config = dict(
    n_layer=14,
    d_model=224,
    n_experts=256,
    experts_per_token=8,
    d_expert=48,
    d_shared_expert=64,
    activation='clamped_swiglu',
    moe_layers=[0, 1, 2, 3, 4, 5, 6, 7, 8, 9, 10, 11, 12, 13],
    router_score='softmax',
    normalize_top_k=True,
    routed_scale=2.83,
    balance_loss=0.0142,
    balance_bias=False,
    init_std_router=0.00972,
    lr_router=0.00167,
    n_head=4,
    n_kv_head=4,
    head_dim=64,
    vocab_size=8192,
    norm='rmsnorm',
    norm_place='pre',
    norm_eps=1e-05,
    positions='rope',
    rope_base=10000.0,
    rope_fraction=1.0,
    qk_norm=True,
    attn_scale=0.196,
    tie_embeddings=False,
    parallel_block=False,
    extras=['capped logits'],
    init='normal',
    init_std_qkv=0.0342,
    init_std_o=0.0,
    init_std_up=0.0342,
    init_std_down=0.0,
    init_mimetic=0.7,
    optimizer='adam_atan2',
    lr=0.00173,
    beta1=0.9,
    beta2=0.99,
    weight_decay=0.05,
    lr_head=0.00958,
    warmup_steps=251,
    schedule='wsd',
    decay_fraction=0.897,
    decay_shape='linear',
    final_lr_fraction=0.05,
    batch_tokens=65536,
    seq_len=1024,
    doc_mask=True,
    train_tokens=639400000,
    steps=9757,
    dataset='wikipedia_en',
)
Below are experts of layer 10 (counted from 0) of a mixture-of-experts language model. Rows are named router (the router's row for the expert), gate (a neuron's input weights, with its number), up (a neuron's input weights, with its number), down (a neuron's output weights, with its number) and show model dimensions 0-223. Each number is 128 + 32 x the weight over its row's rms, rounded and kept within 0 to 255. Numbers have three digits each.
After each expert's rows: a language model's description of what the expert responds to; "comes after" lists some tokens at least twice as common just before its tokens as in all text. This comes from a sample of Wikipedia text that the model never trained on. Tokens count by the router's weight.

# expert 25
router:063092189195100088152156073093096095088147151107092180140185157083099120066091137117110139099092128099093183131123127116144138134103084105095137155157130121140113196136160125123126131132226190135188126148130072156095086104129126118152088095089151171122102095097097155106133086112116161163069150131179136198156070141133089098106092161113183114090110173113135138088150143091103102114181183146079032131125128132101142134170116195123137127155116201096119156171142057067127160135153130172164150143119140150117095102148145088112138165113111125148134135090113144160111121149123136074154128111149103137171135101023111165121115128157102108145096130111088162131149114137130146138153
gate0:140153117142130155158096125127141126138144152117123130114135148178154134137095146126112144140141176143115080037115112131149125144090055136065096133054190095088140193147102133127137152131121166058076115168163059185147147142120100168089120104145169173173137112123105096143137112186091114085114130119109111186141163119120108086196124105171147096125110076121085104179142221145129102119185140138130139146094129120091143136097129114123156061131124164098090099117105128136111075130187076155088124105175060111160152165123164106133126066109116129125139105118125152100171120109165094137197122092098097102194170139173087063102096137135180108124125127069090170149049125082130161112143
up0:101178121113123192120084111136152137075158135148101141132142115140127205130135165157064156145123161094118118128069088162183120128120111120091150156099182120114132087080119139151129141149125116072102107074159149166203187131078108138127126091125164149171175076109116155116121174190158146116163093191092142182143132097103113074125111040129099101101063095154154117159110134106133131075139144118130126129145246122100096125130162122092136138150109148118158129143118109145129089148170101167029088093158090068144169107225116084131130113106106092130154112099141128122102166164129106132169171106124171104158187153183133081078089117122139120130101105106161134096088130125138148109140
down0:099062113132151124075116136100163147133123092156130180065117107158142123152070151111142150126125089088066152086095107145129103083078137115153121144092197114050113126127158128166123107101113070106121093106144118146203099125140139167091120159167140130124146167139188122157146098150144128170132168143197053147084101097138114158083181118073101141099132128098059108113165067107115096096114173126161078128083134131079162101111162106137165113146110154118165100094117121156099107070169114140150068179154148139143130112075176074142121132169125122174117154151144052109151144143186100102139154125099130135118138159097095119116091095165161110052091114193152170113065172176107170092130
What it handles: Determiners and possessives. Articles the, a, an and possessives its, his, their and 's before a noun phrase, e.g. Jordan's first, reaching its northern.
comes after: " of", ".", " as", ",", " to", " in"

# expert 18
router:149114131162138127075179159097151135155097160071113135155120139119180102192159096150115089067176168171113134121125100159123187130183149056138113103144108144126103191125159148069142111081118134175168162113133090146137000194109115167075072108114097123167107111090105063255094081092167150110091106149071133174088173171148096093132119167147140182154114160147134139098113120141110129076180128169176128113120105111147149111116108130168156132112097121144082100142136096157098125152128138108102125168074193127076134096092136128095078126138120133148145131122135091138112124145091141081131104124114100113122082126113108140146103150095117173151101134137113133096135113054129138178109
gate0:121104131133125069124165160167110137136127155123085136046087106086151183163125100138048133171070121119096147067117116096099141160137127096132123111173083135162108135105116133073107145128181183160142129110106112155117171131140143158176123149096202117103135229181144099049171131143127129139111167090113118137219148158150168095121139133178158114107145091135181135117147117117147093128137144072107153124150140123164149083125120178116138156145105200107147163115144138112129092153113108155109121086161136125098112136128062004101119142197098166163098161105126133085176149132139147148068140084127119106130084128111070171101114145141111117109121146106162213130126098143098079173123
up0:130147134147122172148099137128111149134162099127071102142156110151130089122081171109119154078123068124169136106141092106098154151052088102128131123143138143118116089155170095085119152116100159111146166076164078177107159153147150146078113162084121112162140103130177168153135120148101135112142132178085124133177099114117150054133118072154132146110132188128162144141200123111158136082136211125158113094136208173053108158137155129071151069114145122153193170167100148117154109089156120201164131113134105106096134155152143112128108176089127136202140095158144108078161155125141155070154149174157130122099155081133089127044140124159187119165103143073125184114161092145211119128098
down0:141125146241126172141086097137126130109105164146175133157133123125105137131092105106156125085189127143107114109095153109128077133150139149111137152073119126084092153141197179126076083159113135104098197135100140115118173089084117106153128115130130128178115106081139136174088078120098153092146125129175106115166153141154093138183143116114074143089148146097116103183120108156106097129132133163183091120090140213087113149143138123161105161103151140159091165097134117104112143119131151087129121179072155132145148079180141201144156052086138103177152160164100116162106125158121125178102081149093186175092152092066079094141184109096180110157129149121077104077142125152114057054107
What it handles: Years and nationalities. Final year digits in date ranges like (1936–2014), plus nationality and occupation words in biography headers, such as American, footballer, politician.
comes after: "19", "20", "18", "–", " United", "17"

# expert 24
router:048118100116135096131143172118162154134169120102152207096150127143156130050140113158086073157090167160199147131123116140176075133122140116165145166126160099124082103109106131173139125156112167153123121084138118108161152180099132127194178164095144126139114105102193076181130145177122073104083116113140127163120059146081167151105164143121097151110082145146106072131116174128164098163119086149068064128133086142101206070171126156113150154154085137105106160154151121103103108115132181118121123114113088172154131149119087107163161122133139163140111137142151151146145162119130058183082146159121129185087124154168119165185142125075177158089145169084130127192103139116177177151176
gate0:148134219121120119179088121183148122099111150190142141153099116052082184155110180144145151132165145156096145123131117092122139146114134153074146139132102119112128131115157152159142115150137201125112171156082106091147156167150129122133072138081095150077171107196123099127149130106131158127153156167096140149168130147114125125079087121162091108128154091036104157137090172123134113127113138117122145137139135144080109161144142089122085107115141173120170090100053121130156110146168095106117171094152126047170050097177139101071092170144137119101119087108074147098127114128166172121158148140169184103207130085121119122164146125178124060172175142120133123020135098128081099155141
up0:157161100150137170120174106082058108152081107085087098166109118155139086134148104063132131144138074098115106182139132161147120145137114087133060137169107141127180156148125111089134174098147093166147103115164156113088131142103123100128146093194196141139112112077087138087110083085133106145115122103165176167095132091147127144169127133104193133182128194173167134078191057107104168084136147097157099150140187106174147136113148115161141149154155096170125175160148095133129156137125123175119117129062209126052190115085126183113093127101100110131109157130167093142170184134111091099125113137107145104096156242128144157084125139101097165118087101120107151162116119113122141113156
down0:049099140156186095061090151168120165110090126119151093148142110121148120076077139128169124122159062176100149072126154157142164176105130110167156160106130109183148190165148204079156105112089159184127086155135114148113154125162134141051129082152166122182144106127136184167128126090186122132127121120142114142163142143203124160163130128094127207177111091123192172169106090085156153083088119134078110191152135089110172125158134090131120126150097163179156119084141142172134151135103125130140114126145149143090089091180103127133107084111118130083112129093051077126098107122112135108093134079094077119138087095101131175143140144094085162117120130125032126164125126107122114126105
What it handles: Table number openers. Opening parentheses, spaces, plus/minus signs and dashes before numbers in data tables, such as 4.3 (39.7), +9.7, scores 1-0.
comes after: " |", "1", ";", "0", "2", "3"

# expert 60
router:086110135146066154098201148096114123139160106117162133074172170134196084112106106049090114062171136153171066151145113132139175170138063068170100109128119134152134223165154150118076112084097146141141186124140129134121159134116152153060118123117144122112107111118173151186116112135171166096095142137123132122093164147129103072163135123138124194130131137134119122151144113122140126093121099188141104129155095152101149178168096159147181076081108083183088150127109167135109160107105122148092102178123151174087098112169212097140165133127151100169157137111154133140127149186120112104094079097140127072140144169036102191117165139129143059128104103112131105124117084084150113123136
gate0:157110171155169187051089088187093135174133192069162095155150148097152099150168094113134128124141152028173159154107131139133165129229107122163207128204143121140129089055112151130145132115133126143051129129098154160170096112114124077115126126135107171092135137189111163118123139187118106131143126131162135114089124125147125143120207141119156148137140124234143102156111169164121155104133149118093096138074106089103133137151124150109136184135119136116085141176180125109097118171144092073121154159190144141130166124104110150163144124132138140095150069155163165181146072145115165127098146112101086108090158149120181163084150122092132141104164133166096151103095145125084140117155
up0:109143145165184104138123117176113110188175151100171064097133154092123105108103117110099132144109118125124166158091138101123140108146142147139181146226162135137074124128112197147144150131140159148139116086111187189161126139206151128116138132113169098092168131157180143093156203145140080115142132091140119089072122165078154140132181155208159141145122115144142087220076105179104161096133117117093113164091091097133131106089112143088086140082138156102115174154107120131132198111196148144131150131167134157156101126131122189146131147132125102170129124126160122187132137136092145124136151063124091131118136151096203172116210213077165118168135131139103152105112098162087137159116
down0:136065158088158127064147112172128124144140192178129070120207103089167150172122118131145057094160160129117180078178127132118168083154132104130131168088124120140089131109188082106124096125109162110182139122207113161113129150178112113167105113143082087091164103148139139120100051177152153185078133148093162156128114113081177185116162136163158167135105099125109179115164098145154149149094117144104095160056091165155189175084108129108134134086072102133137133149109116129103127090163115079129126184113130146090093206117155136106125170136162159129139114139119141149174151109125148074166153083084120118121084165138164107164129108112116069126140164159068113176164166119111083148134
What it handles: Nationality adjectives. Nationality and ethnic adjectives and their suffixes in biographies, such as American, German, Moldav-ian, Slov-ene, Abor-iginal.
comes after: " the", " of", "),", " New", " an", " Sy"

# expert 37
router:058135098131105117075124102187160150131132111089136091102187112119163094122159113156132097092161164089132087147145132108125173114074171122219157119132130119120156085089151107088083157182090165158079118120147149128146161145162115144115071117093095152157106157099123120186148075150129127125194115165161093163138165112081113132168105103153135163091119119064153131189121120070141126118109084118119150104143182166150126138130059158090112114101117078119181116128164166089097070143090120114124149135163126162141173102199098076077129090090174146152121100136152123147079178111063134100097098175083103098054098107129138140119135174081164136142080158149158106178069078126131080144109
gate0:133136186102100119149144076147099106206143125072108117130039103191110149147105082146152137198132134135147116145127103140107184069115145144133149095129194173208129184046104140185128168142188129146100144128077118093121086082123121125120132079096091110160100161183109162112166147115116156149124099165148141078124074105110119111115136115133155232099176171153158094088117145151158104141104153072145139121106121148149128178109146123115198123134080182152094180201136123172120129153122131114110173094139176123126100144111120123122107143148156161124136153114147088139149086091162141104148166143100084113172093083115142115112107142167066078151178137195188146152134169110107113131141
up0:114113171172129130121126091130183150201134145113153110076114090143178200167114145165168115144123117134119091102131103240124174097109171109123106132109135165129139098099163115125082190108103141108119146100073076128067113116106133144114049077075142099092096153104091151160159156094114177115185106132108097122150112114097166144108045131118196153097132123100184159116133167172138108124139116141120109055134186172117124122110096157104139042104081151164140141117158135145133161139175132168100152099139119153161058160171112083122153152072140120148068095105149109147139179153157099140058128152110135076179121097164143127133100124095111115168162141120147122119087185111066103142139
down0:171116059136095145087077128191134107141176092128130154153098132120133150133137147149223089166088093177094103054125156130118138118126124149135130065081164134097142198179165124117156131155121105122079130194129137158147138116174143128163142125155108108109161038102101091065115175113132118153103166161095125105100081186081103126125168151140155179100186156115105141150138095134143130135112147107105183162163088049158090168105153107063065150113118189113104135119053103168162116102125179131142174137127144063084136122066088129149153143092071131113106118114154124131140123118160148184133139137163144153093115126149092106123104081068138180104182132157116149124136079139095145154106
What it handles: Countries, years, codes. Country and state names (Canada, Iraq, Kansas), year starts 19 and 20, and letters inside acronyms or codes such as UV, IC10.
comes after: " ", " the", " United", " U", ".S", " New"

# expert 23
router:080104112099101176084154149135133101102171142094107093088183090134059142128126103137129162100110156142133106120183182081127111074129121124195121054157109158101168087151158094100103136135127124094117140154134159149160101133135122130160178149122079084145119143173128157138127063155127087122144121098119075128117111170113097115084125155110137150125107155114141073160088080090095166169114102082136183095169140146158122124099109130093088149120170111074152107045136117166073137120084137068135121155079096129106184066080091127108103074088118113214172128157122162107114147094087132133110232129076152082151186135119147140135075133085164137128141099139199147103106118099178121178142
gate0:101104178132145095082131140135091190099175179177160067182121114119158040109136133133103171134093121093135076145104178136092111181144101136123123134088122130124028113100098154119141103128113099144165115092147089116115126125161153162104099104127199121189155200126130109117151148083117119043141155159144111112129143120084135108094133127068108079189180088090155090171146085116080143130131142101125102182114114100121122155140115130148149118129147108139152175156100151134135153172165169152201101087082119152098093114136142141120134128125072086087167142123090134080077148148136158169199094120108110153110124088063179112131078170185128102081177139158143073178155174124131154134142
up0:117088173105164100089145130139173166127170115149117120176151073208133109141133134098111157137148167116114069148131140126075066113134157172163187166141117127147082092130116119129099144132142129151158130097173113097141118119200161111139148141111121106150109159080155156129141124143127095113153130151132110153154120143138195112100155116158172029152133133137093132171130109160094154143134079108119146183007107154134084119140121130140184134163124087048157124105100109114131140116129172119205130093086055137157105099113148141152196107139122103120194195108101105108070144120124126217165094136138100135121141086109210118164059142156122127124182149197151102125108138140166155156147
down0:176134143137197110107128110092138120121102141153233134125107148126147125101160086118098142119136149093120132142110131128116094170103126121098080157137141127122160149149146095152102122169160140122116161190134126216211144122191155163128192178173114145107151082157118120148150118155053056132109106066129116097071134110132092139143141144175134084097087096121130139094137112106158147180042087124141097106091144111134114110191159156066189157185133114134097073108138128092172128126156108136073129131152080148100148133122056092084109128167082159103139101142101105165111133128137148120076198124144108113090130130107136112087199169096199126091115132118154132148050146153072109109093
What it handles: Scores in sports tables. Numbers and closing parentheses inside sports result tables, like set scores or win–loss records; also speech verbs such as said, stated.
comes after: " ", "–", "1", " one", "6", "3"

# expert 49
router:076159110173100129136185135155106161124166110108198114121187134154178099098100089104092151062175154141127068163100117141126165102139093075139133174103174094142155183084147091105106102089081115128090187110152109136118026114112104167103122135089135120101111172100172157174115093091136139108112108182132104110092181130157133128170168117108098172124121153149148112196117123123120152069140095187155079133072138160112154133120069136150181099122104066168118115110143115145148106120125134104052098171125154155112113145179144138095203174135131102140102112144144169136155199171131142097107063162134112090098173145115093131091172159140130104154059114133160096117092107076119105083126
gate0:151162119154141102091115075152128171090124167125148131117136150115125125123161152082069117100092092163119199102132159116166152073161109112115139130167136100161111130137080123105156192161170139145211211159144142071154075154190154189178166176132184154106132143141187108187141084202187120104149143155110167117158120157129153135116086135195163177167154133121128106120100076162145178044170128095113115116150120086162145143179101130125128098138141126085100108134118163111114130090192228122120124127158127138148149133127083178100130131156101126106151133107138118127090128169129131116110102129097104132151131109131118096081167154145098194106107134166169148051069176127073122143130
up0:153179064190100151097130099211143176170116116109151119157113123124141096096162122068115151128104106127140141089121133139140134080120147186106127122118198083119082126124080167109144191188166147114190191182137089115117085133136130135150183162105141130086084130096125157133187060189126154104166162095090122126154121168089149118111117128169157147119167148121133120123097175142177149073155151137054085119161087106138114093154094153112112115150129153098105113143172138074095153089171230120105110090120103180130168124105084096115134136093093160133142143167107140174092138088171112171100116144097106109127057071119053117113122081172109159123121148165134119089113091165095138113101
down0:162101076170126079134131121165143122075118110113163133062135145157056131135106133101127112078121194122061103110127081113134138179089156142150109193176106153102122092146124122167097082082120123089170103150188177107123135176136122121122130136067072114116116112145125128178181070163124161135176121122158188083089146082149133157162091120082068129089167137067119134060089131137120123168091138183146125122095105123135125068120113175130159131126149148186131154166145132110153150154148138157154123058091165097141125095130094161090153076130125162175129118120148099129117111085097158140120092088099064076128107084121134160152103128113177084147136191135122164113188044191180108109124
What it handles: Nationality and national adjectives. Adjectives before nouns like American, British, national, local, and popular in In popular culture headings, Indian National Congress.
comes after: " the", " a", " of", " in", " as", " an"

# expert 54
router:170137113100154118040105162090131148166076120173092126128102115159134093068074153161068086087210044157068122146181077125118133167159132120126122080114126105133171127142124126080115086165187130139127138108079110078161115144069133145144081133163124127172099150150122107180132107131202141156127162153143095108131071158121127116132117140123089157163183116147081145156126094137096102083142108087103061136168140072132174065126129116163099134117134149111122111137103198109183154186081122175120081108106119107142116122157169105088121089108092197090208143183096112129127111159090155123140099117129108164126148181105137084117124182139141121124171097142092159112098135171153148080122
gate0:079133144195135121096105152090159148099148119165127121144162145130118101124223137076183136150179166110085110191128125136085095130107204141159101126159083120159099144074099151130149098124117171067131129135114102083111106069144100071180158063099132137154121165127158141130163154137119113155100095093131102135209157144112104155157134159089131154152095134126123089103146143177117152059112135100060110171116059168112129138176120091100127128132030158144165146084061113166131134128083174110100139047120140174108085103123127177157135211124109133107119116091099081138094180139078095111131085122134138162166095174121118174103088125086102123131152124114113157101092146112130161143095
up0:096158108182181124096131200068145158069117158171198114143123135123150080108188119084178145127146175111078119194142115148072112153108184164129076098119140105123101131089121134129131107132123146096112129144067176098071088075139102074170112077122136133150085161113150151098187134114157127158121110125118096118175118143123117130127150147106120158190135127118112105128169117193121148064100120098079098191119073144130143166136142120073103108126095119136111134108085151180173125139101185133125137048110153125110099081157182175133097193128109110114107119148099065116067192153098140132156067135148132115159096177114199164130101138123144120151169085136112122088080183127097151126077
down0:132146108099131112148151160117096130134156085077109166119068117098149085081099166096113136117122154124166176118187131186115130096110168152141106104117173092106114140116150086156050106168146137164168159083143131124093134115154157115100076098117109153214104111155151135099124129144159142052069076126135115113116177164086099086165119108093144099182163055093007145156156105181115109094156058108086054133100087138193168179094078112111090121089147105155137137033142158129124122094124128101135163083096166117134143141148135149130140132070133102128119111106186123085116067116141102156087121146129118114128087163102125105151126111157089098126171082106131117080143152109094122142108
What it handles: Line-start list markers. Bullet dashes, pipes and colons opening new lines in lists, infoboxes and tables, as in Awards and highlights lists and taxonomy boxes.
comes after: "\n", " |\n", ")\n", ".\n", "==\n", ";\n"

# expert 61
router:160145093121184112125148094124111173089099138097136139138125126140128129162154178097108200104110196091157090112080110070188135138089147157185118104155122153105103061148107100140102173124094093104152079128168149114146175091119119116187144152160067080201127139137152090139153107085095104132120096099148150069115158114188123109146131088157085168161081138107140126160102129146134144119167143122095135142202100202142140148097180103098074158154190057139106150109207160118147172149097119122177102167119104147125116112094091138136160079085123147158060126131156156099163086117129096156118060141128107112087141167141138080139108122122135099135182160093175122076098140180076126149184
gate0:193151127102119156113148089100079120164115148182126156139056096130128108116107118172140161079151099143076105087119120142125106118135120139102123104103135124123164178111117151130120096087147141168110121095121092075053103158112132094099089105178119148096097147119124124133150171190142191128165145136163134053128091097172081116155156192129140142126129132077148096108118137119138118175114125164154112184125132109118114090061118104124154066152083164071085063088077137142126136184178113136132141099138217129112150124104127129172098179119081117153093115174145099078073189176185110139055143097123139130153136096146037103125185131148091115113151127113095151088115206087125179108100
up0:145111102094155138111149112158106113139159135118173141164098135064152126129118139115148149109133085118125082165103135108169145113118179121120132116188183111121143108112096146124096099139113172107118154106089137172106128207139107105143107133161117130165152111130164038177085050105129086155136141153213170119121125165152099127112062120153115140120110076114155085172093131106141105169117136117086082132152159142148114140099173098151200159089137158180101068137099170033113085207132148105140150168139132121139122134109134175091174127131149173130126184134148131076088081152178119129096097149137157097141064108108155119214157078107089107127111166110131176167108121047186123196148
down0:217117147170116102118128141150062091101152124132175184129101117128103149083127048098103114107075122134104110131077087125100149239087127143097142113096113063126156222125172125130072121192117141195127110143181157119108083156107144163101129093041131137132183148111131042134151105128142133082152127144081130123113055156118091102088102103095121133138168145134089127141117132138114078159116103154117162125140099075141143112167130139128109149145074104103099126121141101068154092098166133129125100108115152106117161140090114091109078118163136102141157113107097169146127117149181117122120148116158136087111081118147107101104118079140159074086106104180132143191191057170168098146127
What it handles: Single capital-letter starts. Lone word-initial capital letters such as P, V, M, B, S, and a few middle pieces, beginning names in sports tables and lists.
comes after: " |", ".", ":", ";", "a", "ie"

# expert 38
router:123192126134112064125122153127164118129131148094161076114094145167128093163140116090149068116154159081120214153139089139118206085139172078163130115151154086146099079104101145138116177103137125187113065096147095154178039057108141106098127172136105094127100054111118156111110151163123152093158075114115092133073179114034137122183137120101166182142106120140170057132123124154175129097116152119124178139084171183158111131152118126077116166093175100124147182113109121134168122131102164096103150116118139179095125137119118158130116116134121117187086078106142154163124121166145152146098171072142176149123129118171168102113115141184160167133117151102163123084108146143159113192141
gate0:149083148106136147131181132138062105104115077106145137108105135138136190131101112079086093149138134204085075179107124164168139145085095098042169189099144089141103123110055139167194124133143143141165109155061154113117095158145165184131101112129161083143160061152168097137113160136129143147101164179142205127144122181103132115097070137138148156135077068101120113102117134145081127096199171095147115076129168125110142101068109168072088135138129177114102110093111140118110146176142093148197076122173106133087135179148153097146110099125133147076194157121115134082112112139082110114141137129121134139097154139115149080138133175159137096092112157127157119156182160179136166120075
up0:127148138072073146151175173159139085100142085121120151079101116178091190089114085104067108179136115165129087164058114110138169129116114100111160182077155135164091130073158149193119165114168118179123068111119104109120128098118195174120092129127125078129113082122102147087131148129098141164155146184115128106115135170112104109105054155154076180063085135132170104132134141096117135134152185072144109071121174130147115083066147138064148117130140175098145120119155100141137100139165111137169101170116066135102080121152138136155124137177073117104209101116128160112121152168096141110130188074145144135148157117151172076101102171161158125118086151118173102097178172130170153155120
down0:175145133169101144103146156104178138106122107083097138122177117074128125153120147083083148121137119184176032180104072140150130098130063125132129112131189155126100007164128074160186121146142163064139200118146129147087122109104180108168134090084108101138177096091177067153120112122126171095145104077112157116086147138082104112113076164160162153122090113142086108118147156130152163132119090133195136141120121130084113112111181144109116136092134123169192121044122104118170110141116075098077117115110105099071120112114141117122105097141127101140139129121127117123077114140058097153116171123118136065187109142103144107135127109138102150121096171076088167173159120171167162137097
What it handles: People and plot nouns. Nouns for groups of people and pronouns in narrative, such as soldiers, troops, fans, he, and word-starts like g in gang.
comes after: " the", " a", " to", " and", " that", " were"

# expert 47
router:215135136054138083092181139132173187092163172128056113137126109149155185164170135178158143128132153142105040091112133145107177126151094055107113123144130137133131116127164121097115086117136120162126165150065153122146113112107117204090171145148107112162132210138129097145064151134159114145072103121070120147158135181169138099150159127100104097119082135143141158177124122156136111129099116108187117160112192112130104123147138077160131141158110122125116107090126175157146159124146145069178145163147127107151172108142136119183137157144191155096083111193133098110169104162102150132136158176162109151124157058144136140152072131096170187160152084173125111134166143137144173213152
gate0:164112184100177167154119081132155142124104069116143126125168086140143144109165068191129152122083051109101105143106136094084146087180150098103138163090151147082120097171118061102127182096145129147143131145131104167145140150113101140116107160148139106100125068130118147101132143087128103167125133068098149111175076161127155151118079098142141091114176057155100106088108160118138128074108150148076111122097144142089062168076161111101114106137152155126185147141186111041176123128105139155143152104104161116136095189096171126130110102155099148136133124111116125075135072102166053127124110145148151146117153149125122110147161090124066160201139124066178141096077093134185104182045
up0:114101168100104178129131067155141181131086114139114086159181210140182134115100110154104135172115053104110110146111108115055177130149142120115136156125145126097113120152078117103161146111140172180124150153136097145134129112096135116145102166220119121126153100102150157119172146122148076181116135101137100068190125204103129156134074147215154147095163105135143124089132193140084089060119105129054106134112119191150149090124163124130164113139147086099174093136140140102159117128080159136139166079152109156121127143086149144178187116191136164105100112117118146106168114075147105115145099126180175131123132161091145106108145116105061145137162095208145146088073077143171149161133
down0:082128150210170102100117085119135098156131116139125117128101135129107136129122137132143147173127171095153077149120119100121104090067121105140126090145102087106111141143139069070148111155093092124182175117101163139108128176156194112109147103136130138122092078134141205062177185089098149140105093103080155171161153116169151089040132156159138079107163154155139135131081096158118109091082091131152124181044096101169133106111066108121154128091111067142152150088112154156110098121143156167084230094124159156170046142100118106098072096138097103133101147097148162173099076085118081111164126100117164099111150153143122161137139122094122160188116063093113121132136119163129094130108
What it handles: Year endings and odd pieces. Last two digits of years after 19 or 20 in filmographies, season headers and dates, such as 96, 08, 18; also fragments like augh.
comes after: "20", "19", "18", " D", "′", "″W"

# expert 11
router:160132087111084179105121190145098098138152112107180112163186114122131128119152105099164109084156159096113120099147105163124073162110077120139191145154107141103153186174127115109162111129165197093150082130115154154117054143163175140124151113183089139126077062132182076234147076173141147154158127104092127202085119147158102085104082156147143170104084143131111163133144140098120148102155141141196151148103103088135075140151116066141146123137153116104110106119129120123135143123176142115121141106130100105128169126099116119087155095073085105109190156101132135088140142149089110117166141189115150091088145144140112145122120170150154126139190122114160213082135180123161237130118
gate0:164136156145156115113118121049112168104096134125148135156147127172138162169190100125188101161080119141095167148117111072141122168134119139138154135150092133167126147080134151106145125118123074200067135177111117124126135152117131156107072122089120149144163168164158094161077125133142153130120121173111180088141114193149158144082117174198097147135111133121132099078121179161141174131087095065144066084109116148165083126177092184167215140176122141118103129149109227162160154140102081128181112166119157096114127066123162152133093177110074108116149137166109135078119113111124117182139148127150094163165137086081198112095123136155139174140182075149133061087111121150141127132099
up0:134179158115130108164127067100122141130124073142132113149145105165131078147097098063143081147065127139054150172147132141131070126116163113108157138092107147127218034155099135083135135108202156066123141151123112105089192148153094101190202077091131161139142204203157108139154116095114148140112139187154117092147101166136094152134129124164142117114121165111101128163161034158141160147133130077085103123186106116061121176150123100151132109164120120132176143151125112199175079166075144100100100061101116148117083138132128113126127166152169123130157165134101153165079118127124110166140142141153113163106124123092155148065166120170165125092139106135119115152121105123173111110117
down0:149155186141118121172124081105097203122119074128150133089180164074127153177152187108156131066114100145136125109131124117122093088165178159098131074111114119115076103185180093157146149149094135110128152120179145156178124136155101100146150134121093140160117174126188121105179089170101113186173076113079131140116096127172100150085147128135221163159125123145116130140177141194189132167170132088126109148150120110114136140134148215129090108157151111143133153140054155182111119143159072104102118181084125143136106153134162164130122079118176175151108236149119134125129127104120132178189172117150049102112142138104126179143143153169146129081112163157155109151167141125105164134142
What it handles: Century digits of years. Leading "19" or "20" of four-digit years, plus other standalone number pieces, often in season ranges, tables and birth dates.
comes after: " ", " (", "–", "10", " =\n\n", " ["

# expert 12
router:163124132131139089179132182163128158151140147154127141136182160136131075176118159175123109196193124149133158109105124122166094143146123115104116100160141138132169047179166120140057147064082097115116179144147145101129214093130158079120158152134137163135162121129160172103181130111094112134173147094115089182124209096139127123127146184106122128152087197153146112076086059161179136099181121144107125150106160209136161138161128091119105136090206089092148140117109161141111134123136110071133122157125143079120125117111126166198180108097174171200094154152148133129102122153091190178139104170142119173182150142200116093128131095126129154140136164110147111106123091098128107139136
gate0:115075080106104100148121134128106142168085132069129123084131057136134175124114156157076148131084096175084109157118143179108098210154121099108146132169118111060103143058148119042102154097168185142123102178175103139132067144097174117127137141114115103089159141117154173099182054194142149171113073103099149145132055115140138105169049106116155147115143146141156141060106153182076117097148054164107147153106081128109166151088135117156166119066080121111174135167123148121113153070152138177092158107189119104146130087115121160094195149136108094093119140107085151136165112162124104128115119127133130150154127111134081105113136166134148140168116115119137117108108131066110073132161
up0:140113142115090139151137143110111109162134122096151105106151097201155137137119190167127154161134084169117105120096094159151118166159104110125124109121148141077130082091127107043115152097124187105149106224140111163119113097056180099119148174097167116072150156121103178149178093176142133154133113119128162160128113139159172153137072128098159149142073105157134142060130124203062150077122089148115144146046114164173154133085167145166174107069178119127163174117124152142126146079129119150118153126123103141147172104089148133166178138107110120151171147076098122105179077151137123146104108085126132169154105060184126070153144179153216162136126141153140148074090098087129137140111
down0:149098102124113168140169076109163082145152149123156113146125154079169151181122094156069073185124169135169127178147158141143080105174205080155107179110114092146157193159149136117097108145128151110115106144140125165163150134151164132174133122126159076135156151118102169142075107092124110102164090122117154140127094029111130087101115118133107132142075132101118099111122168180104140145077137148146161114188136163143119084105063145112160151116075176243085118185137128126089134078100159167137086155153138163184109102134116115101066104093120176095158153113094096150199148079172088117086097152128143145148157168108123091144162100149110113114139158126066147157183137127162144147087
What it handles: Name-initial letters. Single capital letters or first pieces starting names and words, such as B in Baker, McC, Je, Z in Zayn, Lind-st-edt.
comes after: " \"", " (", ".\n\n", " =\n\n", " of", ":"